{
  "n_layer": 19,
  "n_experts": 48,
  "routed_scale": 4.9,
  "norm": "rmsnorm",
  "norm_eps": 1e-05,
  "init": "normal",
  "init_std_down": 0.00255,
  "grad_clip": 0.5
}
Below are experts of layer 15 (counted from 0) of a mixture-of-experts language model. Rows are named gate (a neuron's input weights, with its number), up (a neuron's input weights, with its number) and show model dimensions 288-319. Each number is 128 + 24 x the weight over its row's rms, rounded and kept within 0 to 255. Numbers have three digits each.
Before each expert's rows: "comes after" lists some tokens at least twice as common just before its tokens as in all text. This comes from a sample of Wikipedia text that the model never trained on. Tokens count by the router's weight.

# expert 42
comes after: "\n", ")\n", " |\n", ".\n", ".\n\n", ";\n"
gate0:170120138141143132121154129154139116140139130086128140143147100152107119126087103133081126174139
up0:144103118105132113129162129147145116092116134134107123155081122144146103124128122137122089087132
gate1:126194161187106131111159164146083112116124153104090137141148119109111128146124117161127147128134
up1:155080099114143134138137172120140165137119126103158126144168140134138109096153084117113155098127
gate2:102180125110116133142171162114144109136133094139097148168102141116156110165145144118050089151122
up2:136109130161142136126115132120103106154125111134123126153117139105110123108155133110096113106139
gate3:168098118133123117137162122116139123111137139150119090130185106148095131113071158137123070177131
up3:122100120113132119095106113115132146186118119122080206150101150151118126161159118118165131120106
gate4:105138146139123138105156115145108144152108139133109115143116113127129159175153157154107144121095
up4:088106167112126137118130155146098133164101067150105146131119132089108083147119094123127061130127
gate5:167123160117152143158150091117095113087103136126139155121152119154145143144105137133069145167151
up5:176132119112109186153095133153130112132140162100126091104134101194111106149096174118120095115121

# expert 47
comes after: " the", " of", ".", " for", " a", " his"
gate0:178163108084111122129159167143125108101134126177147127091118131113108124139118117144167134138132
up0:095158114106120103168165125112161114130112128129119145113134149115135123143107103135167178086148
gate1:140107142110117138154156118128102154093142172147171144085068159169105164145156092106123141110118
up1:165068138099153135163091095094169141135114148127142081127127103113108124073126155113112144153120
gate2:094151129166136113163104126144126144128092086080118140142128104132151135129120093125136184145115
up2:140118106160109135122181158109141147131158108131160158133161122139162119140114116117087114116113
gate3:117154097116133087149114119062124109137148109151117183119135085141134113114127165126108125132131
up3:091059101093114078157045117092117122140127106111077116105112148132192112110090143129124109102157
gate4:120112124135148144130095143126141096111132131114110099136136142113140139107099190151121104100064
up4:146091106147131117121138122093117097075153080140162125114098135132144117142120141112145116163150
gate5:101116148137141135158149078114167115089128151076113097140082127123085139186145135131183146097143
up5:090128160137159136079096138106123140114155108141171107143156091165083135114130113113127123119092

# expert 37
comes after: " the", "201", "200", "202", "199", "–"
gate0:129145146160113108157129158151095132096131113080123099134123156110134169135136095125152114156160
up0:132080135105115163130118112123161170133080137123181136131092132135142153127122182110111138155159
gate1:124139120118160144162131144071136129113088146140122156109109150125134115138099143135099139152130
up1:160126120175151119089044146108142131151103108137112110148128126136114104135167104079109169128094
gate2:169121158139088155070093151141134068104133160129127127125123090112076082107093121141124131097144
up2:098168098136094077091174143121205128121114154103126141107146154110134144115140124105149129123116
gate3:171178126117151134133112116112112105112120151139155114122120189146128113092145130141130171144110
up3:164166177126133118151111154096116150145085130123103165109140127122147116097136168128178143140126
gate4:180091114129120168157160147105123097111153127130159090087136111123155136160115118172164093089165
up4:159099097125134171139133147082118114150118146117139115113111126137141110114076103142086130121148
gate5:142107109161113108119114143181127097135129128110151126071135157135134161124124124120098104074129
up5:124106105152118152128180136112139129139129139115118129125162142114124160143097147080152095117106

# expert 36
comes after: "\n", "|", " |\n", "-", ")\n", " \""
gate0:124150123135115124087056135140146127078127133141097132128128120106088143110115130121161151113127
up0:136140155153165121126143122084122133126069143081101116165122148159134116122133118109096161120126
gate1:130096139119138122154131109134131126119150137179106091142163111085106148117132136139129086119185
up1:151080129165155130109099099098101154174124124120124096118137137158124126105126106140155134092083
gate2:099160125156116138153152093147153130126140135123097159116106118120161142116117135145150099119121
up2:159161143152119130150142086151142119085160122147111139110114107118132118144141162127098105167112
gate3:152109109156112153119133096143131127107127093127139122091131132140141128129124156118148088122113
up3:151149139148130097088142145123138134107157103129129112128154109142159158133080091132166119150129
gate4:167153138173144118137090111092161104148140090111099152117144135141102111103114093145157138148137
up4:117113111114066093135116114124129104107103147123140130089152126112094150111103176133157126121177
gate5:128130122126152174159167155117144119120152151135113146104107121137139126132126147174176108121178
up5:135146187106137132076142141125087168096135099141160130133100103082175136139171145099160155134102

# expert 4
comes after: " ", " (", ".", "°", "′", "^{"
gate0:151141154138107124152137105131178150174076140131086139146131106109075136114134141123138142138128
up0:135135156096062109162114101109146120122154144105090152146151118110126129114143139098136100132130
gate1:083128072122097143149142134139114125102144127150103119104139141142115140118152145157128156143140
up1:168123147123140163145110159129090127164129109115136131079134119139113099118083136145080132130131
gate2:148196128128145108131143141169141163168085181111087169098112093134176116158140125147092142144141
up2:049150152166109160168117073130120165151135162158134157176155109088102144124147124148166126153106
gate3:102125165155126126170138141100153144123079094120170116124093112048115113093108099148117131115123
up3:111131115157127136141136110126126177122134107105152101133166151053164128151146115112112117081056
gate4:123125083095130146167148134124118137174135094118132175097091125150130141117139103155145140116158
up4:114158152120122104155108157114143122135137161162133090152127119179102162119083113151144135144131
gate5:099138115149116153091109081123121087145127096181108113119125144105182147074144144132100142106119
up5:100139114093134119119118055175156086158165087140124092100105122128116124121118104135140164160157

# expert 11
comes after: "-", " |", " by", ":", " USA", "="
gate0:109194147132118126132153111129109141124132163126094173174110125145133158140136106131120134121118
up0:095132134110141116136131115124153147140107090108120117091116136138114144121050121121164118129115
gate1:128140103168169112093200150096144111102111120149122114121173117160138078124125105122115138142108
up1:130146115061149081141134133129113117151089128129094141148120157100119136138130141093134077130158
gate2:146148107087084172114119151124140131096115167137119158100094153163114116090087157148152131078115
up2:111125092150120096108091124084125156115122152114082124110177111112140115097116160134172136154156
gate3:110130091121123133128087133129109133151131090127133150137125103125137121120133128137170149111183
up3:131136101123145129116153151117090104136137151184119135163128131139114136100087080122153094123163
gate4:099127192191132151139127125152123149126128117147111123108083100176124137112085093153142084140132
up4:136141149119082152178133112161097158161110123114173099142114164142112191144129163113112140119108
gate5:107151115111118118134132120135149145124127089080121124118104121085159151133103119146118106097107
up5:187132116107122138146152099133094119155126135130137137126104133092135131176098148145151136126109

# expert 6
comes after: " ", " |", "-", "|", "–", ";"
gate0:153202110141076141130054153117149122174115127124129138156142103115092156130109148125107131137142
up0:141133158141132140100131151152130137112127089124154157155131094139143118110154145139158112112182
gate1:141136145125128138163121162152099111118155126146138182080116116156112164123112108175141078122165
up1:113112125130120116160128144118116120125118122098104130112117115167105131131158187114080116130104
gate2:138134096136121084134122142116118153142116094126107123156131134152134140149106144118134139116142
up2:135057179143098112126133145122132153111156112102089131130110163112106169151067094096117125157134
gate3:147183089121132132120095141139149081096146145109077120158150131138096162124128105103116148145111
up3:118138149123141141123112132111096136151140126155166144115116118139128138122169143098070148164093
gate4:119139180109116164158148156078125089144131151107158132137121094136154136081134135110144097087157
up4:141102121102110129118066093158105148166093165159163127164124115140107105099099168124152120141111
gate5:089100176146141149102123118137107104089132142099103156125117148108150152125127193156129081151147
up5:124143174116121123103184081123146145128124098109151142155146138127160167130098137129133121138117

# expert 20
comes after: " of", ".", " in", " for", " to", " with"
gate0:104144157125111120140167110126116140098133109106097134152098115141128109138130117151111123129107
up0:116159108141117133141097092117140110140108173160155118096142142124098153121161143117085112127152
gate1:082132128150160087101123076099168108101136112129143186087098070141118130131123128152084117151143
up1:139149099131118121111143134108149088178145129124117116162136164153104129093129144109136129120120
gate2:154153111143137138176144079135150088130104165143124099150090106164114166119150145129030131143166
up2:131151148123085170082145130116129131160125114116144111084115136125110144154128142128148096137129
gate3:122138136143184124056086147146117121159130082137104115128140079169091121114129138159116124118128
up3:125143081148110167159139116093164136129123156146118119130117165146102145133112141117147157096105
gate4:132173115140132131084121140078105113120112097155149061113120173143160142134149110144112096147118
up4:116126138092152124131041159133162157131159120134127118128123101121127100159164093112117119124137
gate5:120112131144146148169110091108181127096114129109157120136161134175158137122117115157173140119136
up5:121109141123128135115109083137120163094141143137130108125158077175134137096104110164144088150121

# expert 14
comes after: ".", ",", " The", "The", " that", " where"
gate0:129075097125135168107115125127123137134109129159128127131149122148111162121155153114134165099101
up0:108155162107122176172140127109111114138150152132144113135128124145134118126120141136116150157099
gate1:103148109125112100171149076115136111160123136121123127118105150085087112147129154130132133141167
up1:140166156186114148140126139109116138132093120142136104120124124122125152144110137102147099097141
gate2:103121154156133137119136142129149084117105130061104116159145142156133149110113130128123127170111
up2:141178118138098121134123132140109138146111147077168119167113159169115135160178168118171144107060
gate3:126139118099148131164106125102098101121120126118136108113115117115156078147134100132143078130148
up3:137083163119134154118111125171136163145060104148150142164132133118133090119118171131146167138146
gate4:133108110095141150121130167072119125096127126150143147142121107176126085151160131130150149115135
up4:104100132122109150108119142157150155131163105122084170118134136139133139103115090125125112107094
gate5:139128125113091137171129142155088126149152131120164147166174142120115175158166161141128129128113
up5:110139122128118120114120114147148106106112134127128174127117119172158076113123110147138122150159

# expert 41
comes after: ")", "0", "1", " —", "%", "2"
gate0:125149106166152094144125109122127125148150060150166130156168100157139151136127139170101131157187
up0:121137110102121146116148086116139152148083116144110126153112145098142122129120170106165145123114
gate1:141153098137144123177162150105129112145073116100106132117111119148106137147162152128122147155121
up1:117139119082177127140134116146133135167116155135140152125110151112156094141110098143099158080112
gate2:125128088112168134133140121138098112134181122060146126096151157139097136115157126145085119111136
up2:109115138172099154143125105104134161124088153129141138136114120133125154123079137134191152105158
gate3:107168116101122093130096115153158133135128151158117148117120116127161133101151109153127149187089
up3:151132136159137154129118091174098126151116085119127098162109130093097134089103137123156144108143
gate4:113136142110107112146134129091124126089112133151121104128118114148161170127148145097123133101097
up4:087147171130110143140148152146119129107120102171131160158134085121110095079143136128123105180147
gate5:111144127127108108121082145112106108175083140118136141068123093113126112114175138126112128100164
up5:103118160114132105125130110141114144146118134115138095102154117163115118108118186134188155114157

# expert 27
comes after: " |", " |\n", "|", "-", ":", " USA"
gate0:111166143116110124134151098112097162168149121153080172125129102126131143148129103116112065139132
up0:163104144111130173131124150121115110133081124180158145120154105128136129104114074128105143140129
gate1:182139113148083153119156154113162126115181157175103104115164165136125126134105118131140131103110
up1:151139128125128195157145150117155112124104097142087119107113151124140142123099096109142136116156
gate2:128136085127132081094156129117119135098119130125160114091135136107092092157087125111109120130084
up2:124149140113097140117112113114164117127161141143118176173130094138146147143091126125140158147086
gate3:138134109149149145159157112133112096102111116098119104103124074198126148162073116139092118080142
up3:147140096163141088105172129122122102115149129134183114141120109129143144157118141126128164134172
gate4:109142147155133171166121146168125093138146133127112070149108136155101135159123141172161131134155
up4:106137119105133107124121108142109126112145093094108167107122126068107135089127111109108090110141
gate5:136093092127157126149113099136101119147141179121108187132116134120213136153099084136127132101109
up5:123078120108102126140143153123136144141156130136139131132133155099136117105140180167104117130134

# expert 28
comes after: " ", ".", ",", " $", "–", "/"
gate0:093137091165118125138151157133061122141098129149145123111127125131112109078127127153105150152129
up0:128135111134145114087135156095113104139120151135150113125127113128116120109060090133135139110122
gate1:134124196167159111137152140156105086129122131126120095110063190131090108151121116147143128119094
up1:114134106112124086098132140090089116131141139148109130119114098119130111142123115164124108091143
gate2:165136138182145106092112121149114112160079105093104095102134114137099115134112070182120168134144
up2:112101144084151107175097121151126107160112120102148114131093081140146115082104107130123180122119
gate3:138117131122144155176144089094087148135105141091133145156108148128155144154088153128104073148127
up3:125107136153146131120124090149123151123134164143088130131143141105107111085135089101126172116097
gate4:127104148082162141117123123136117101161184125164139110134150154150116125109108151121138103163095
up4:074117107156142135134134117151138112125117186133126096147095136126099151097139101136121180129188
gate5:148132145133096151129102116125133062125135122155115097075100123163127136154123125151140127158160
up5:137124130102140114174111109113189130095132132097141115075125122148108128141132152122127168129176